config.toml
d_shared_expert = 64
hidden_act = "swiglu"
normalize_top_k = false
balance_loss = 0.00733
balance_bias = false
norm = "rmsnorm"
norm_eps = 1e-06
learning_rate = 0.0102
beta1 = 0.93
batch_tokens = 131072
max_seq_len = 512
Below are experts of layer 5 (counted from 0) of a mixture-of-experts language model. Rows are named router (the router's row for the expert), gate (a neuron's input weights, with its number), up (a neuron's input weights, with its number), down (a neuron's output weights, with its number) and show model dimensions 0-95. Each number is 500 + 25 x the weight over its row's rms, rounded and kept within 0 to 999. Numbers have three digits each.
Before each expert's rows: a language model's description of what the expert responds to; "comes after" lists some tokens at least twice as common just before its tokens as in all text. This comes from a sample of Wikipedia text that the model never trained on. Tokens count by the router's weight.

# expert 9
Single digits inside times, scores, money and table figures, such as 7:00 p.m. and $4,000, plus million and £.
comes after: " ", "1", "0", "2", "3", "5"
router:479486534517467493511523506469513524483513522485476460515489499483546552539487490533481498477470515508471514495531483499517504535510483459475491518540520464489472485509506550521528485521512450489449494464501514456487529515478497507536450497462490513548501475526537505472517526529485472496
gate15:498510537508502512483460494498496471522458563480473495499477531512550479498474491504551521509482515514513495565488528508516506550502469474509531500514528483509525476513495468522506542517455491488466503455466503496519532521514504470507459490474492459494530491490534489470509562510504510477
up15:485438491538510508507521472519480502499561477494501493463522480514443503518541490493508483468542514444522492498511490467488522523542503526518464512503475508508515480497489519500520465497520476505482506519539504476449460499473516545534506497533500507464505481461469453519469471501479498477
down15:545478521485504519494510526500468505479535528499451519576496535456495499525495495518479494541511542535536539517523503483460494508511503538471517480489485506531502490493514526513525527500547496485506537515494547487470454466484487513529481498485527514508493506476492566512496490527500475467
gate16:510467472551505481549554507514539513510500475522450491506518555534534519489487487483471528515494482483502478491509514508506492501479567454461490547530490492500459486507464525507519497519550458501514471482532515496475483473494540476490479489497524521479504506509518504485497532487537470498
up16:487513508465497509486513496510474534508484487550505488472491465496495411522499463496521468454478502476466531515553505513503479486491493486473526490489492539529537503467487508521488496475473512523500508498503494508482535519484448463495485496486436463527522538472495490463474473498460486498
down16:513481526445494500490510492487461473504524543481538553540497459468471488537467539518450507548503507500476478530484492485494482543506503506555477550533514483517486486498522527517497504514530502497487529514504487472483518487541470477473477491486492549489488476510503472493545497539486512489
gate17:502458526527454514508493527516527477511508519470514455495530517491534533507464482540505509479531505498528521495491489533508481534516452525543552507520533484501487510511488528474512489489514506505480430473485524481589515527480513506513485511516526492523489483514525493450484520516505501515
up17:508526461510514474505544474521487555477549474535500502485502487481465490527495528453502505522495531495467494497522500473547446500516509501528506498477488504466483482485554483517484520494518522451491542536498524518478489470503492512530474456490497539482470483505454492481490476462493542521
down17:449519467470500525490517491507498481478571517489485491488481503493474487490490499504532501494484504507492499492501479477519480463541536558465485483463527488525526491504544498525531514504492468481543535493523535477512546543519497524444480536492482505460506503485520492519503510476448452500
gate18:474511500505490509508515533522511501504539516506515510504495519520501544512506505507494521482522484491512507514528515540535512486513503469506494513427452466509518544473499532511545488491489484511456527484492471487587490469506488551530467494500460530484451473525541522484535526505499507520
up18:453475501490537502524493471474492511497471490470512539521490498491494508494544520511508496478502495474495501447521521507478525504498513476483529485465527508514505540547508538493531489528497509477558515454537496547463513495527510555517500520490498513438461502479435492476511530481488496515
down18:501490494520489525507506527496530482496521517490530524444484497476500489511509511479514527468493481467497478485496509522552510549467489465500539556480504493499500505525520500480496529480472517500536518519562503480460522506504430519541495457485468478499521472531534504545508511512546465517
gate19:544474519527488459531492537473535504484526492505461515483513494459548523507504486542472507502481491560510462526489505482519492491520537534447497554524497483545501513497468500452516471467504503501492484483479509467545482501485543494506481464476518504487484493510507552504519526498493531517
up19:518496490520497452479505464528533454473540476501513503474516501472478506487509497475523459491523502492527520478506453508430496530504495520527468483493501529489553494471538497487475510512532532500520496508506513445497467521496487506477513536525509516490489498457458526480512475473527468437
down19:490487545461510493489472537531525492515509487472523525513497492492502544448495452496515496504524473500509492547553485480503499530544490483506458531484500559504473494547461531492541517509537509504470524470479456493524513519511515491531490494483488497497482540452545506508476527505507532501
gate20:516462510481458518517532501480518515451508512508562456528534478474514495495473504479535501447542498500482533491517486517527511537516508496481497499528500497539511518495519497482492507511540495512443469511501464463498514480502458463522500545474494483515457496489534533444486492507469509528
up20:516522444507499457502526474501497507513505509463497474513491472515515559472496542445485501520508471474523522500512502497490503523483529451483521490505470491475473455536452485526479523520507475496526513503487489489529502521499481455523505560477494510537506506533521560495504532526542506473
down20:488474496517490485535513474475508480561500469501506495448508504521466507495493523495548532503521531468497480526497521525506509581541519554525485544502490507501469538487487466530501519483529497498495495499500471489519514528555497519494524509516516554515522463512495469497551490502518474510
gate21:508481481475463512544530444467484505499519491516491480468481490483491480541517514493494511495504485509506514489504491521461487493503505473477445513530519526523484443474518542517489473509512462469479507486498466470531526450485490520495445474515487460531496465546507502536510520501446475467
up21:512510514521590486507446556494520507516498518492500475520528468513461514480490482489499481508467488534472517501495504526504536472520493523539500494499477491490535548540461477508553527484495492497515531468490528528511485509515483498525557528469514554489485507481479519490505473519499523498
down21:489463548494510533504476471499512488490451493481476494509564505512508537525520472490505472509487476539460490524482475469536555506489477465452471477507504508484520500496487487522520502503484527518499500524519511481419552512510491500521525476461471520493514509497523465488507500518541461490
gate22:468483520518456490484531515468533515503502516549516447553521510518498519442509452507510523531471509498474481504508515546486442515474463486540513541556522489504499479509535513505513523506501510495521528484508521468491517484533520509473465486459492498481503468513515497496478455473488515513
up22:508529463476507466511503491519481504492551473473489512457504494540499482517492531520478491468491483534510469493487460437506497479505572514474508493476482535526477475498425456480467482481504516528498488510506497494479496489478452493501524483521538511505478520543457480517497508487534481502
down22:503506493469506479492521513460518512495464513487458537502495523525503487512487548497454470520490500534509509486528489499480489493499512506481492509516527497459567518499484534514467470486522491538492477493563519494504512509517498499518533550551508464537508560501495480497482488494543427487
gate23:482522483490489483491451492502503505515503526492512501493446520482507544529515557525508453512526453474451485492488503472470511480502530488469470529486483476472507500513466496467478484484537454450461490481516512520489476474514552539481508503502518463505496509548513476518523530514467522482
up23:527499477477494521490477469469536533495531515507455449506484495501507504552481537469453481507523467550492497523469522472481492495536490509517488482470463500495497499506485528545521526508485472497492481491504477452525463496489487540431513509527494525524475462488518491490487475515543538488
down23:475498464524523494510470486448520452505439513527521515515532492507514491530507477493481485477515531460454498487506485508507472510471468521529488497514511514408494520492512496526472502505528484531486520524465470500485503487455509516486536480468475505476479535510507524472455487510503537479
gate24:519469556505482473521470530469522497522488538487515520510476521490529515529466527548494516491454485467505489520471462513475529517523525483467467483498493471502471557555496515508525521512511514479479471488479529466517486530495493504492482482474489536503511447548513523491533521523517491532
up24:509461498474498439498546517494490466486494538488496488516458522491522528491471493568494469470520517507499477513506529512493486499489505470503527527521492470490522532507524527496524468496516522530478514474454498509512460505489496504484509461459552511508462451529437503478507530506520487540
down24:522520498458501496474483514466535495543419510487501505474471495533520484498467484473491470501520464492499515528509483509485468527534535504450494464506509494512514515493456472498469472469535492492545527494527517502505513470469511507481499507453486485529542502483474522526574507489507512498
gate25:521478529499484496518502493482521478484531484504515528491510499502524495535476525560482499501479535470499534494491530517511560500424530475466480483466478495517464499513522504556491504514499471519468488528477501490470482500509524524520457458468510493499528497558539502477490539494477472524
up25:481441503484507479507505506514476500535495517534512528496456516500501494515509531527526471491503457504516495485520429470553498509504487513451515501484498486499528493508492504502492547522522494456500522476483485506545514498558492491462508491580451512509487481452476512538500476486501493495
down25:443483482457557494501483519479510490455504518511518462471486503487496495481517523498472529490454510506497513487499515483515476474505480472530495540544527500507505506510503526463490470477444554514463524439453522475492493484460513502458502506466504474468504511504525503541488487536502506516
gate26:505475512498514515507512510518531507511473526474486537495468508531510485496512502547480500527467510487477470474517468502491499515527481518532487518503472509524493513479508506555521490537478510496484553537515539478459493517480486502444460526525536506515505531522437461473533515495473444545
up26:488487484519496513460463511525544504537521496472518518502463541480478498564471512544520527465503507496497515492460491482520528498512495504488507523520502447516454558511524540443495472496475500542529526498483529511499508485516484499522497537450538496471506502493508490516507497499506547539
down26:528537509457454510477495521516543540500498533495489500495496527462530504508498473484499488518530508500496480532525534520521538462475466474502530542490514528529462435479493504505469496466486472524474538481550531476540468458524534471518495513487496489478468513495505465507471499487495492504
gate27:481543540466486514504491554500436507490523527501463514492523486456543520484509496543488459515502505497527517518548496540498525502523493515510513487485465490479509497522500515522500497494504506504469471480484437501489493482460474490530470476453498537540483492534470508450478518491535480479
up27:527512471499504463496528514497520548491501475519534499516498527500428496504496490484523473480517508485482511466512455458517490533527538505497483499481476494462487482498520517500467534520489505489548539516524564493543530516481515498482499496540483483486527490470509454505520488451436486505
down27:496496510534529517522519509518519504505474485520490453494483516518503504470510486444520446515479524501531430521493482433492443502516514491486442521516512499544526456506514494502473478468487485499528489505463503491489528482487486498489510518473468550480501526487547542509521527502489518503
gate28:469518513474487498545497483470497527527502507497452477527490533459502520500490487530488574531495469527452536455552480545527530506529534505519488482519498518497487501505486548475520555507530541508473485488480513522515504521480484481523509486510534488532461514513500503481501530487484521515
up28:530478479486500479535522479507486546481512535525484461451505528429496476495485506505471504500499490507517512476483501521530475520495502507520494512502541547479534538481502508504507551489495487502511497516490558506515519520472559462545543501524502476540482478541493517469536490490512503534
down28:471500502471531456489522516454506502518467470513501510516490464486517482534502482525528536489454451544513467489502523505539487450477467470496512511516500548469543508515487501519500531503489461481528494566474500512550520488520470490504504511499491477502489553541482515511502475535497495496
gate29:459494528477527512508464515462516516510466507477491504515514528498520515547506498516442493487478469526475492520550492483492453463543472526484461497504490445482477520521483488500477505510502493488451558533504499528519513521527542482466492538465493509480515483528510460497475486515518533479
up29:530527516513474520484469478502476507513473527491482537478513545469493479503487502482481436523467493488532534463473548508505448448473515456501452507512489497529500521530492516482506542534495516504489490514479545503458517552491496487488501497529516491496453528533509514504517523539517505486
down29:454459504493493477513520521558504539489467542520514511545534512496504482484453508478475526512485455497482486473538472503454455479484515489484525484543476514496504476477500453477524485511513467499534494523537501482493492521484519521502540513482546476500514499458485535540516533497479476509

# expert 20
Inner digits of years and long numbers in running text and tables, such as the 1 in 2018 or 7 in 1978.
comes after: "9", "0", "1", " ", "2", "8"
router:457480517515464500525513516464506530473536509474499469521469528468531511528458484531497474488473535521487507513528476477516468540521485465487492532528523468469496496520501545525533474509495467485477472494516533473476509508473475478518479487479463530513520448522515525490521518507457463462
gate14:488488450543501497523553519511516504452489524504492471553497524497479511516484495479482494489479550491504467531486520480466528499510495477483534462515524470481520516470521538503501540510515501490471485490499504540538492447501503484522510525495439506511501470553527513435482503471521490494
up14:503476475484473551478568487491504517536528521487481505502508484522499505490482506475531524489483464513486493476507503516459474525480507460472490464539484510448473525501511497499513525504528504471549480463456499531513474541481523534486522501486533493516505513488517484554525534566506482496
down14:522476498474485479475504465512548560505461484508516490494489473526522506491504524490479487519501539502491559527464510511494501507533493466500461488523515526442492515533487525518505508528512475535506560505506507469509512502448484528533507460499565507511501520494515534451501488531480492483
gate15:486469463496518501508469520474482542485510486500533513483464499476539508499500514432478516520522520486489545514505490516485477488494516489480518555525469458489465489506508540523540468505509462524437481505501524530517478474508533492497491475518467497490491486492511493473536476450455470537
up15:461497536531530487500492485490520440491514472492498517474497479493487509487507487531531550513466493499475486515526545499550467528496506536445533488482550492512459537504538536508478505467464521510522507494512467507531530508502475489549490522512492485491508527501494481483498569526495521482
down15:511481477488487532509495504493570489488513508521498469496498492470535506540523506466454463431463513474444476497492470514491511490519516513527488514486485472504529449522506444514487476499521453509450543490470507486473516507507484503495474471467468503545512485518486499504523511489537511510
gate16:479493479518514465534503480493545530516487508539551440476474541519515469499488472476471477512504494523474528530538492521488528474448524491475491517514489500444489479480497511517539518513501508500491504515497488479452532476555457501492515492440514472506455497505510495508499516520515481532
up16:464503416480508449485497538517528530493504478490488546521509515498493516546479510498477482511516521526500497488541511468491480505517501457504469487479480488488518571534497463519467543519535507528522469526539445489480468507514495508481492548501501530501519492471490495499497518509506480510
down16:488484465520507477468466526495503518466492513498508499494488519523470468497466500523483466499493514480481517556468486506499426513497472524477504485489467533492509469490492506489558496464528565460528523525461501492491468504477501471487529483547487500475520463532463520470530518492473498479
gate17:439483502527519515486489545494496481497492523461540527490483497467539517505524490485464510475507483502468489482527509528504468486499523512476488544508463522490501501482498521528538505504445517470521534512492535530535471504536498512470507545451493548483506487486562478490518504545530482496
up17:489509467526538505469523477494511478506505519548456515519493541497506505536434507511494489539466508474522502516494522514479527503477526489530509517481500540545514532512535532496457468501478495493497529504538480507467545517543550490484481452496509511492518488484505526453483503537470528482
down17:501560507509485505486433517508503496488487528480516465462485468515506525505494524484498520502520491472505535471502531438549486494552517531520541481496508463520484478442501525494507482487485479484493502478474475468469512483491512503498486482512489479563535514525481507496463485470467489457
gate18:494519497528507509478549521482501526468535502460484473507452535519464519526478525501496511553527498503494481550524527456506503472510537484462503528543495465504490448493478522522449545507491508500536515524503520475527551523509499492493498464505495481513479485519473521474459496515493469475
up18:491511497494508516496525478499497551536498475471535489500520543518483491521504462517498458513471459480471493525460459479500511531510544522531515533440520501443507552472516483503535525520497498512493515476507480527514446477520491512489493504505465501510473465526496474516562523505473516508
down18:513476444522483491521471480496485501548496492503500510467524529508502491504466457472460525493524517472491494511520466530516514513502507547504494513527465549439512528505528545486531482585499456481513476515489471531506485531489524498494477510519484498514485511484532508453483507522483494475
gate19:462501508489488461514491499484527505514524463483499459487483541497475494502515504535467489503518478509499522512513495512540490517503517493510511543541454517449497541545512481533530455455537536498473479534504511496503478468516484436487482444537501519457502480514541510498497523484489495471
up19:504502491494481450542465472541518508513523523523508517523467517529454512485485520486471508526492509500468538514539462495468484464471537516459474474473487494508453491467481500440518488516474514501455511493524510532474498503451508512488527496476461500532531556498475521499473479491491505508
down19:491529554565499504455499486503530520498509491494507490473495536506488462511500533499464455494466527509486510478528497482517496480504504508492501527549512527469539470538466509498551469480555531512502544477501514522494525477498453491529481543514482501467524510524516477475520496478459496479
gate20:489525487500529558485528512470499495445512540496514494485448555512529550523498531493528472485484478478508514504497475551472463523477496489500520514510533487518500492480499525470545520512522506508506493501475483449559495478534471494499472494457481498478483528494479533508471525485493456495
up20:487493485497502519485487428515523514470487505451577503440486496528515505537494525476498511477459530493501531510492488524491480535509497500523504504534527524549520456481515492481500544504526542489498495505497487482522514512444446514503462500502479489512518548495479539506486499505497527517
down20:469479530539533520480484511499487503526494536521516517499529519497525491523477488471486534516477482486514468528501503503493495500500497486495505519540524511510484561485516489486523497500568486513488518468511465503502501457566488495460466547519548485473527526504508493483521480539442465546
gate21:521539504581480515506536520446512528479480521435506488540513527439521489515488494521503506524510494490490497506524508472455457499490474454501495505472505496503520499504487531519461535458522528500493479532524496496484503490524500485512507512481486507457487492457503535501558524510472499487
up21:515511447488518538505504517470483511469499471467489476487517464483499537520437484538518500485509496547549485493530479501516548525494497520507531512531533468536582474494513501503526461470472503500499500520505495512532482481483493510511494542489470479518480502474468498483481473475530468492
down21:526497499522491493505476506492495480542479530538541486487493489500530471511515511517492448498507524532539530472472495517472499513445449557499505458490524475519516480459489539515507501506500530507496527539497461518496521495497463500474494451508450519506513504497523490522497442466455474476
gate22:452486476499494512481492480494554492455492480456479438522506475508561513521504487537555470506475499522493484536532516533512506494493494473522508525527517441522488480496492491491503549478472521544483480524440483474523500509470479488497486520500493504496502489516502498465506497541495474460
up22:476552543495458480511486514477540525486506474503509489451522508520493529519488505501494465461463490487513453521487492505560526534533501517495529496529507473495499478457528492499490549480508483480502495456517526522523517514497558495457496457522485508505491454484519494498548530482478481486
down22:497462498475504485509467491552511497494449503481507527537534487479500475472474504469478517518507493472503545490477460479483512497503514517503486475520485454503489478520490456507508521505479522481480517477479483417501508474542487578510483511471508476560493524520528509478493497507478472522
gate23:483513467519477476507490475501498511496524495496549504451495525482482451477505487539528490566493543488536479524479506527478509470511502543512480510516485501518509490514513505483482481542499482513468474478498519486473470491526464525463529468505474525484515479554531555510516531449474480474
up23:504480492510470518517502533475497506487522551443448480482506507472505502535437517497519520503541496507521490518503546514520529472501486487517472493467523488514534503483496468495473498481500468480527502483494497472488462481505506549493490528540548482543527513445506467540508522505550504480
down23:520484491457490508508481492488496514486432512533460456487512477491515519501500506503517474551503499459508479495464535496502528448474538491510547518472441517541509503437511476480460522514481533512514515529505491471515524513486482499509524505458511532526465457507513492536494485517503501492
gate24:502485454523492481489491488445513471467498530465480445554506544493516479531482501500520522482519492515533477530511467485478495514535510471492501518460506504462513517492490495532511442486508474539506497527548494495556488464522508520495466520548465495493496483523486501463518501502503459526
up24:486487513554470528525497516506490482516490579472495469496514497511492501485509541470547503509523521472485501539470507553510520485496440484528532496489492508486524506481536482504503517453549501527490485510481497510503499476486503496494482459544511480526453481494494482453542525495531472530
down24:455569528523474519526478480480533475492474502499518508517487528503528519487486459531477513510488500505510531507557512535483480492462444491534509510495480502487492473495462529493525524453470503528484488484467510480496452459502540479525516502482511513495496453490508548524479495503476541475
gate25:488503518505520475484536509458479564483474491455488515475508515557498493474479531514494462484507515455533489497509490450496516529536482480460477496507506502464506576528499519482473551516511519511478481479504504509527476477502479507486499518478504500526492472543460521461518480518457496507
up25:480515486491515484501467540479476498495545508508483519530526516551501500458524504498513533486515503524502526445513489471478455530527509484489519480492502456493460549513503513534483562464464470473494474475535521509489482475468508488455503505550533489512518520468505478520502537521498514467
down25:443550508489496489470498507519492497499515488481545489508539483502555503492523521525515500507469480462518485492498533492516549489500536484509525471497530532502500540517517517512518461503463508488476484526514517493505503495494511446521511477519477466443550509532482492542491503458568473509
gate26:460522499493479453523459549514524482465519540512490475527493505486485469501496482524499473483544484504499519503487517500495494517526456528485466534503524493472492478518486546550516514493487526468520537528487476500520520495535485453469509442523484517510488510483534515479497506528480424482
up26:494466509521481501462480448522504474513485522474501525462495520518500473501500501460497492481472519505482515528484518516467451521505490498494487496504493524509533461481517532504519520428478485480521541483469414472498506474492516511529508547466515477490532515546490454496512470521515514498
down26:481492528549491500536471506469497479519557524499530466451510525510490478472469478537468481518497515473493521510501488474530513502512517540458520518519504476514521463481511462484524497470535503489492484490488450499470508472485484505452508513451531504482478481481514516498463453469506441486
gate27:482534533544477505530464502534489539506543464485493488492489485477501536529476454523503501498549492464524526488529484499504521460486479527495483532541506534452578452494494492465491487501493467496522495480530513518500473490535518498509540481495493484511479484475525526513527533477513510492
up27:533483512460489550492502437495504499486524474534503519487542483537508509522495514465490501504485532488485510503531535484501509502534511523510495440421483498522471531488469468497514465508473513517477548516479499518481535510478477504485478517507523464506491473531461489491501492537444502475
down27:511505496516486473479505522519498471533478505504467492497493494478507540497511493514495494509514477498517502522512528498525563484506502502527512520553494537490442453530529521462469507501486485518566533529458500490488494504503517468530514490538503481483483540502549552537495495426501484509
gate28:456537503512525462500518497488522500512538505481496511508474547453496501487512470545514507522489536520536532487523454551534485519510542490517532514541509480508526531521514524495540492516492525512535519471482499539514506461468445479512484499463501535488544496548487481501475499493480500510
up28:512443461501512542490501512525485520509521503474517513501494479537495541483509505500475433444543485482495456526505499478455485487493461479463470502514514540459476495517520503491497481538508443482505504513509477479492493489548540524505531540498477476514495480502508522513532521465507513466
down28:501486518504495530472485485511444495493459539501470519508511464495507499523551517519516522484484479529500464444523474488510498508478485489489462462516521495498470528501552508506455520479491526455456454460500482507469549511535528514485482463497542457530525494507508494518491528489470498504

# expert 26
Digits in tennis set scores, rankings and stat tables, such as 6–4, 7–5, and number words like few, several, three, minutes.
comes after: " ", "1", "–", "2", "3", "0"
router:473469516523426503513534536481497522506526517463482479516488504490520521518469483542492490482472526503464526475522482506536519547525476482459498514528518464467498495511506522510505490511540467469488495492511508477495553509473461519559487487467480518531520482526529515459506514542475499487
gate5:523478493498511474510505524498519515550545511515458520527510504524475504480536467533492489511484517481463459500501420505520464487532461511503514479510530486470497533525482491516515505472512465473522526511545464498482550467493526494498505507498556522472523517538493519477474470475522524510
up5:475515466440497491514537489504494541485471537449507486532518501469461519542508512543489474549491525495474490510481534484520511531536496518503499493475522489487557504513515486507542526464484536489528531480531517500508523500546525504533517501469517531526456502476537495483461489496501503500
down5:546527534495513495529558526524510529491514501463518474538470535502485522545456492500551532525511506451475457454500495479504532490486509526480529514506502533517501494490483470488521519475495505490545498524515442450501516521495485476513504500501552502500499480477521488517508534470505519535
gate6:468453449561458482506551484495538490519495490478524495505509526485542505503512483496470497494514501462489509497550508462510539485495521494437510497544495509499473461506488495511515537512508495473525474539509469487553474473501454534498537481517461480506514462476512513501499505480487501491
up6:481465500499453477490480486494437497493498495553533510511496484512527496521537454521511494481459491498480464496507509445529466511474501488510472463493476476468541471504557458452499519468507489465472487521506518554511492483516540496540490499483502524522487469486480508493501513520465489489
down6:509461500459508458508487511500509480544494494499512531515535512490536497475444458460545489551490487468508473520504476505462433511519505522538513509486463526500493480491525520483468516492466523478489468534544525443487504478518479498508485477478504517507501542516494524474514499504527536508
gate7:486502500492452498494502535508520527478517513492541463481522491494514493533443471535500514552476466514468552516503486502567506508515491469524518477533519487470489468472479497495490509488541467461541499503498478479501504482532467485536505519493523480491517477516527551534533473531493502467
up7:465457509474496499447527464514535539496519543486553521486498453510511496520487465518512537530473481448492512464502540509527541516524509513504506503516526494525492490471493470512492514516505487504539510509503437494520526509519487498537486517487532475531523515553515491479539486548509499492
down7:483474495526546487470497505506476468474506480506515543528505543520456469525528495556543471512468504496531499495490478534536539507511492491485544448538539514476508544476498484511518528489485489511500491523458522494502501511485505474464509444511482542486486528467469522485462502487513519505
gate8:479472471531461425486542514487530517537496466486460503500480521466536539483493504542479505493518538475495513476507506500513482503486472516522516512522498499492502555460527471464495483571498503468488524517496512485511502535501474483551506527461508511499472499525512508456493475503517473511
up8:488503511486528496470424536479486503468492466482506565495500484483557517492554520553498504506468468481468478476474473504509478512497470501466499516533491505520488510491501500503483482462560472499528510473466515481476467508501476521522456488480476473485534488470482493523496470484493520515
down8:482480506507500460521473508431510478497500476488515494471490490496551495520486425492505455517499509506430492464533527497523523502524532496490443500513502487514521493453551497486502502496482491515494506507489498524531469494488470439509541489537459499461501495500475515528506483494499524487
gate9:496519484517477518500515479494486503477481483521496530530487472493523541480483503534477484503475511455493479493518483448544528488473514519432508523493485483505485481516465441518559531472512497498495506534487535536490526513547515527533520488463475501510486516507556466483482497546480478497
up9:482490478488497506481511450509479490495517517477482490495446516541509536499538479477516499488495466561501511484512522493482518513497513485507476449496516476484442517448508530507438528477519470485477521472517487459559518521517514506476497467483483471513515514540501472523499529504480540467
down9:539469484505519512518513510565513519486530541508487524524464495513507507490477499492519518516485514516461543515452472473503446509524500512498486512503459495467515523479476466457501483520581518475460511489450494478472525507510517493495482500496548511460490495489489521496461458485495524502
gate10:510476516503453481521451438504499472521507484448482503525475507530505554494497520481539510517506523505461488489530506495470501498504499518478500455514492475481446463503501495507463509449508481518474485498493552504493543537504451524527492506526502533537522492531491538500481496526463520507
up10:472485469479501473519487492508507508495487523497495546458496496491527504498505451460450503507500531525498500495499476563530481540476502493536478554496493517483469516482470509564511494468497547541509539522501500478479521520441500464488485495489468479536474524475484499507472459512525508494
down10:486515519536526523501526546480455486505547518484503543526498490490490453513509506471510494446487492506513477530542522453539498483511500454511496509516532508515540532528514530505529491509454463491542524448507505480491508491516506484509537504484463483492535482530533481530513460471481508475
gate11:447488505496469511538513498485535482498510516511525529546516497488495522499539507506488554505497545520486500461477501489509482546478514453500430496496504497454483499515462481480533517492515454481494426535478496519510490479559500484497488520533500492493502513524488476451500512518478495509
up11:472510494530490480501510476523501506510486501483496551559519526454508459511567509499478523519484510513505503491481498514515487520478498503495526483521521495495523529550465524492507490481487490502527461488535513562538486508540492475457540512510477558545503536550511535485523502483515513493
down11:533523521501462453479525521509562514519499510538487505486502468540477512521513498460494505485483514513514478520507485498516487467498553496497487474485501520539474477537488502498445531560483465489485520542524511494526520514485471474483475485504470520511551505522497522474548508438507496506
gate12:503497483524480459483466540458503553477515506485510484449505484495509480511447528482537483505476549458476495477516495471499499500505557490452490497483509495479486525470491519499519465472542501509471494497496498502539511524516493502512475523484474521525496493543498441507501561524478542479
up12:490517502479515513567479496509501508539494503521441448499472522467476467499475492495473494503495475515528529467506474492462521461536472493543487516524507500491488513535521515464473529458480523523505487513513496448511468474502483514498565492501500505496493506539459496528482483552510530519
down12:491500533536565482472516532485534522546508494486495528532543491518518449485497477481512520524467484457512527497495510507535480515542487489494465495508506500539507526549488487502516506482530502489498522537487506503545482519516494470453489469454450454491502511497469481526505517475499540525
gate13:513423469485507506493477520483498476542471512481495458500502508500515510485496490537475474510484492487533472454526520456487512483530525500485492491543540500499521510471507495499497506510557541520488521514499490503488516529511488529532432512484471501556500483472506421516499518509504508526
up13:510454466511518480516545532479506502463506511473510496482479512546513524451525472477478465508496488512510480506471516461515480463514487465517456514535523505500491468487558467438463540526491495502498500509562515480522502500534494468517478496505523488516493459491479525523493494529497532474
down13:457465503470502466494496513533451437488516494510551492513493544516530491525494516525494473490503493482554485483527502502545472476469491500492533510498481488483519502483443507496535459472461531466521478542495511486491496510451475475461498484505486504477508533512454494531474481488523517488
gate14:473505507497488475513479527487522512513497493496466540492496511502525534495443498576500471492514507466530553506511485521491520554470465542513494498501519515481574486499524515471532497473539505533480485531480534525509508535462512505504469485502461493495493504498524509524512531521480515546
up14:510506498459495505487491456512485538485499509514511524467489482463541473499483463494499568484527488500519507527515521470483486455485460496485515522516510480504452497532464450522474465467486508473459504466530504516506528464507532513485487468511553502442525494504495512479485521508508537534
down14:508527472494495519458483488530474487477453481486498519574495473514478488475549459500542473504467504469480494516474490458474516528526531486518453478484499463510511522490550503473478502470479503499533488510512489517480560522483512465518501480476512469487509507521518498549534481496480487474
gate15:489490524477535492470477543491501487548455493475467473452510514457539473475515492516470494517475522494451516473528473477493535526491512483504527503514492513437493494479501504486532520529515511466469507509492472464455510511491502510498518451454504514493489510496534510478520475501514532435
up15:503489497509524481504493492478548520521512512552515532537453485507489519497510523518481452481513492491502504565466531470536466508498465511536478572489516491503489500527518499523506507477486462521516524480531524519503498484514488496451504475504469539538536528499477466486480471481505495554
down15:513505471501482525459527460491520493478492556478549487471532522523478471490541502547542498489474492514487483536490477478445522537517448488470521458486492526498474480500492462527512506504498522475434506502512489508492541517516498535541483510526526518530487469520497516490494518520504521494
gate16:433487513513481519497536524485524507471521480486509489500524500503490493497497481475512484531517501466500521541528498478565417503470542479479533463516505503460523501514503507519510476505510443520522524510502521502481519487510452482533483511494523493495504461529484488456502506513455450508
up16:455498504528513480460504488507536502488495502465492516445569488486524498486513510488481537481530463511533489504557490508542486494514475450459529475504474486528494513519532489483531532517510525561500471519515505520487475468506448541523492483518461494510510521528517501473513525510506482499
down16:478541542465478479540493499495528453508460472469571466509494474503512513489477493535492497490508473505507497516474552468495486525494534489522524518488463524507490517485466520499541506457539508528490504489463486471529499519504518438489503487519501491446514466493476538499505512505494468523
gate17:491490515483457511477516440472512491506483468521463492473512527537532500513481475509508512502472461495488494479519558492510543504488487475515486530480487504481483499504489581488514489517521463495486479518505508515501521429499503522513485457507490505467514511550525548470485488495564509510
up17:526462466531456507476501460514513482511512491504513492513523446522479481508482491512519469511516485548496499496536498515486518494493498506493491503517534559557492466522482508481500506493507436464457477511500519450532512498501515499483508507488528483466489496554554504493468471466472552495
down17:522501520517449500532453515488540519493498498485526423473534517454476496525461499499533517491508502508519484468484490504516452472494526508477528456501485509522492510478488528521502440458455508512519507483484479531516484484478528517498532481465476473545482529511521510541508492516490474515
gate18:493471459514451525547482531463499530497515496569486537516446516493473535498477526530476450503478503480502492501490517508500524520527482464482521509562466500503508497467490504517489541485473489477474479517484467511512525499503477493495477518492541478550516472479547518501485482514488516525
up18:487515541507503460483490524519473501469497537527474520476536506497527452494507453501469542466460493502505473482494507512535503506475458530541466501490491478536511518542506497487528484511515546560497524508508518508518454472473519490503544481509483524508507516476522504530541523447520494473
down18:493442500481465515495524471516518540468508507471598490502458477491485488492483512499504479478499471530488446485493485515489500485475484477501487490485503502516512472544519495463535512479514487522512467502529499485507471519506506512536471459461501495478513530507523519475572520522539501503
gate19:482494477493463473516535500516514499490487535460451515477493532544491535502471473542557483503524496492509502521464505518498457545488487527518517506476523455480477505472481460483498513528524506503504525475556499504503561515491542481501508494500502528488459508509521468452508521544494475491
up19:483489532516493499528522512501487527475499503510445478503508493535529513520440491480555440490465517500473488555470529500500469515509477498508510522499521508468523471497531500454468525466502541475469533477505500444519549522504519459500507497511528502456473507509489502472515519528491511513
down19:527514463527493492505531526451517507488529484517538543537506528505538495474469476482530474485495509478498492496497534503562511493506520525516526496520498469508500503525519471484473489501481505555519485494491458491484515459556510437501474528511556489451500490495514478493538480539492510485